{"num_hidden_layers": 14, "hidden_size": 128, "experts_per_token": 1, "d_expert": 144, "d_shared_expert": 0, "moe_layers": [0, 1, 2, 3, 4, 5, 6, 7, 8, 9, 10, 11, 12, 13], "normalize_top_k": false, "router_z_loss": 0.0001, "vocab_size": 8192, "learning_rate": 0.00504, "train_tokens": 407200000, "max_steps": 6442}
Below are experts of layer 8 (counted from 0) of a mixture-of-experts language model. Rows are named router (the router's row for the expert) and show model dimensions 0-63. Each number is 128 + 24 x the weight over its row's rms, rounded and kept within 0 to 255. Numbers have three digits each.
After each expert's rows: a language model's description of what the expert responds to. This comes from a sample of Wikipedia text that the model never trained on.

# expert 5
router:136143135150130117145118092122153103151118086134115091152139109154119153165140134127103149132118123108111086140116124115137114110128127154149169164135139071174155099136088126131095134116114108
Word-initial stem fragments. Opening pieces of multi-piece words after a prefix or function word, such as un-se-en, re-ven-ge, ille-gal, and stems like end, rec, comp.

# expert 13
router:145108157091172166117099089124158143140112105089133094168159092104134128098089100181129104115107101137077121121140163112126125117154135124139130168139146107140165134144168147173093096113140132
Mid-word Latinate fragments. Short inner word pieces after an initial letter, such as mos-qu-es, d-ign-ity, v-ul-nerable, cop-per, in technical or descriptive text.

# expert 9
router:104155098146119157098123114168143140119109151098148160114175123191126157150098166126110085130157115131147174110123159103133150143139137111128137141145103120185159131126117131105109109095104096
Articles and possessives. Determiners and possessives opening noun phrases, such as the, The, of the, by the, his, and possessive 's after names.

# expert 12
router:115120126104164139130121090125127120142096105147109139126135144145101155096112168117125101104129101157104138146111129105111129163114115093148144154141147121185120159151106135119152111129148114
List and table labels. Line breaks, dashes, colons and capitalized table-header cells starting list items or infobox fields, e.g. - Country:, | Written by.

# expert 15
router:100136129152154103133109083174140153090151119129165148128125160123092156123120155152109125119171054167127165141145103104082158158144163102150157131143145126142107154142109131092095147123145107
Punctuation and separators. Dashes, pipes, parentheses, semicolons and commas separating fields in tables, track listings, credits and statistics lists.

# expert 1
router:107146134132146157161107106157173097090131136131115113117125119187108136165143113153132110133126119140115151140163128088104140129118141092141138126118100145154133116175119103144116142120083117
Name-ending word pieces. Final pieces of proper names, surnames and place names, such as -ton in Stockton, -burg, -ville, -ford, plus common first names like James.

# expert 2
router:128111162112154109086112145178146091108146143148164118116156145133110162133078124151109109117114115120134150108156131087120145178086093138139156157137156121150183148118146145083110151089139120
Prepositions and prefixes. Common function words like in, of, and, for, plus word-initial prefixes like in-, ex-, pre-, pro-, often after the.

# expert 0
router:139112156092176119131118148173156120140135112082126134169109150129071103131081119115105129149164113098107126153114156093128154136072112113123130144131101125164136134184142131141105141093143130
Mid-word name fragments. Word pieces directly after a capital initial inside proper names, mostly places and people, e.g. R-ost-ov, Pal-est-inians, Bud-ap-est.

# expert 11
router:122119126137168154137131123130138106103141110132135120140125121198137145134137088162136131110130095094133188103140131094124108155153161103145167158135132137146117127118090087136128145112088116
Years and dates. Year digits after a leading 1 or 2, such as 2-022, 1-939, plus day numbers, month names and country names in tables.

# expert 7
router:129138108131148129158079075130145107113141098150136115130145149146117169139111166137109109132177133140135155143157159091131099113146137132149161174115086109132121101120117096110160084110081112
Verbs and auxiliaries. Main verbs and auxiliaries following a subject in running prose, such as was, had, were, has, also, might, resigned.

# expert 6
router:142172126151159106154118119132129141122120140122140107142142137148100143166124129165128103077154076123097103146111118152112111179074156110173147154121079083128170157109102101131102136111146125
Table numbers and separators. Pipes, parentheses, dashes, percent signs and leading digits of years inside numeric tables, e.g. climate data, 2011–12, 1969.

# expert 3
router:117148107097135162158121126154127132130162113131109124178133113172137125124113134141131148121112111128099149161169173124091160157099142132164171116101130094129125122107160089128104093086101125
Abstract noun endings. Noun suffixes and common nouns for institutions or media, such as -ation, -ition in recognition, film, album, government, often before "of" or headings.

# expert 4
router:097116132157128127109096123145109171139110106121156156149142148108094114172153158106161158124167146138116161134138109139119144148140150064154144147164131107117127097108124159131154098089118115
Foreign and accented characters. Byte pieces of non-ASCII text and pieces of foreign names in Thai, Greek, Chinese, Icelandic or German, e.g. ß, ð, Villemer.

# expert 10
router:151104151130120100134133092134165150104121145109161138109123097139145127145116160143146114098137108135114129120155156103075153133093117129142149142177128130112118113119123105135128128113090119
Digits inside numbers. Digit groups in the middle or end of numbers, such as coordinates, frequencies, scores, percentages, e.g. 88.5, 54.065, 737.

# expert 14
router:134115143157154135138078127127121162109089120109124120119179122130135127133143125106114115090166073137124136170172151110099095154128149126163166128105130141137175136129129108148112131088142071
Paragraph and heading breaks. Double line breaks after sentence-ending periods, section heading markers like == and ===, and table row ends.

# expert 8
router:141164171119126173133117125184150144134125164125121099125127160142103163115143143122104082125131138153130149124124166156111080109111100166155114129167101126102122124125128118153136077091095130
Word-start consonant pieces. Single consonants or clusters beginning a word or following a short stem, e.g. head-w-aters, turb-och-arged, hy-b-rid, l-ithic.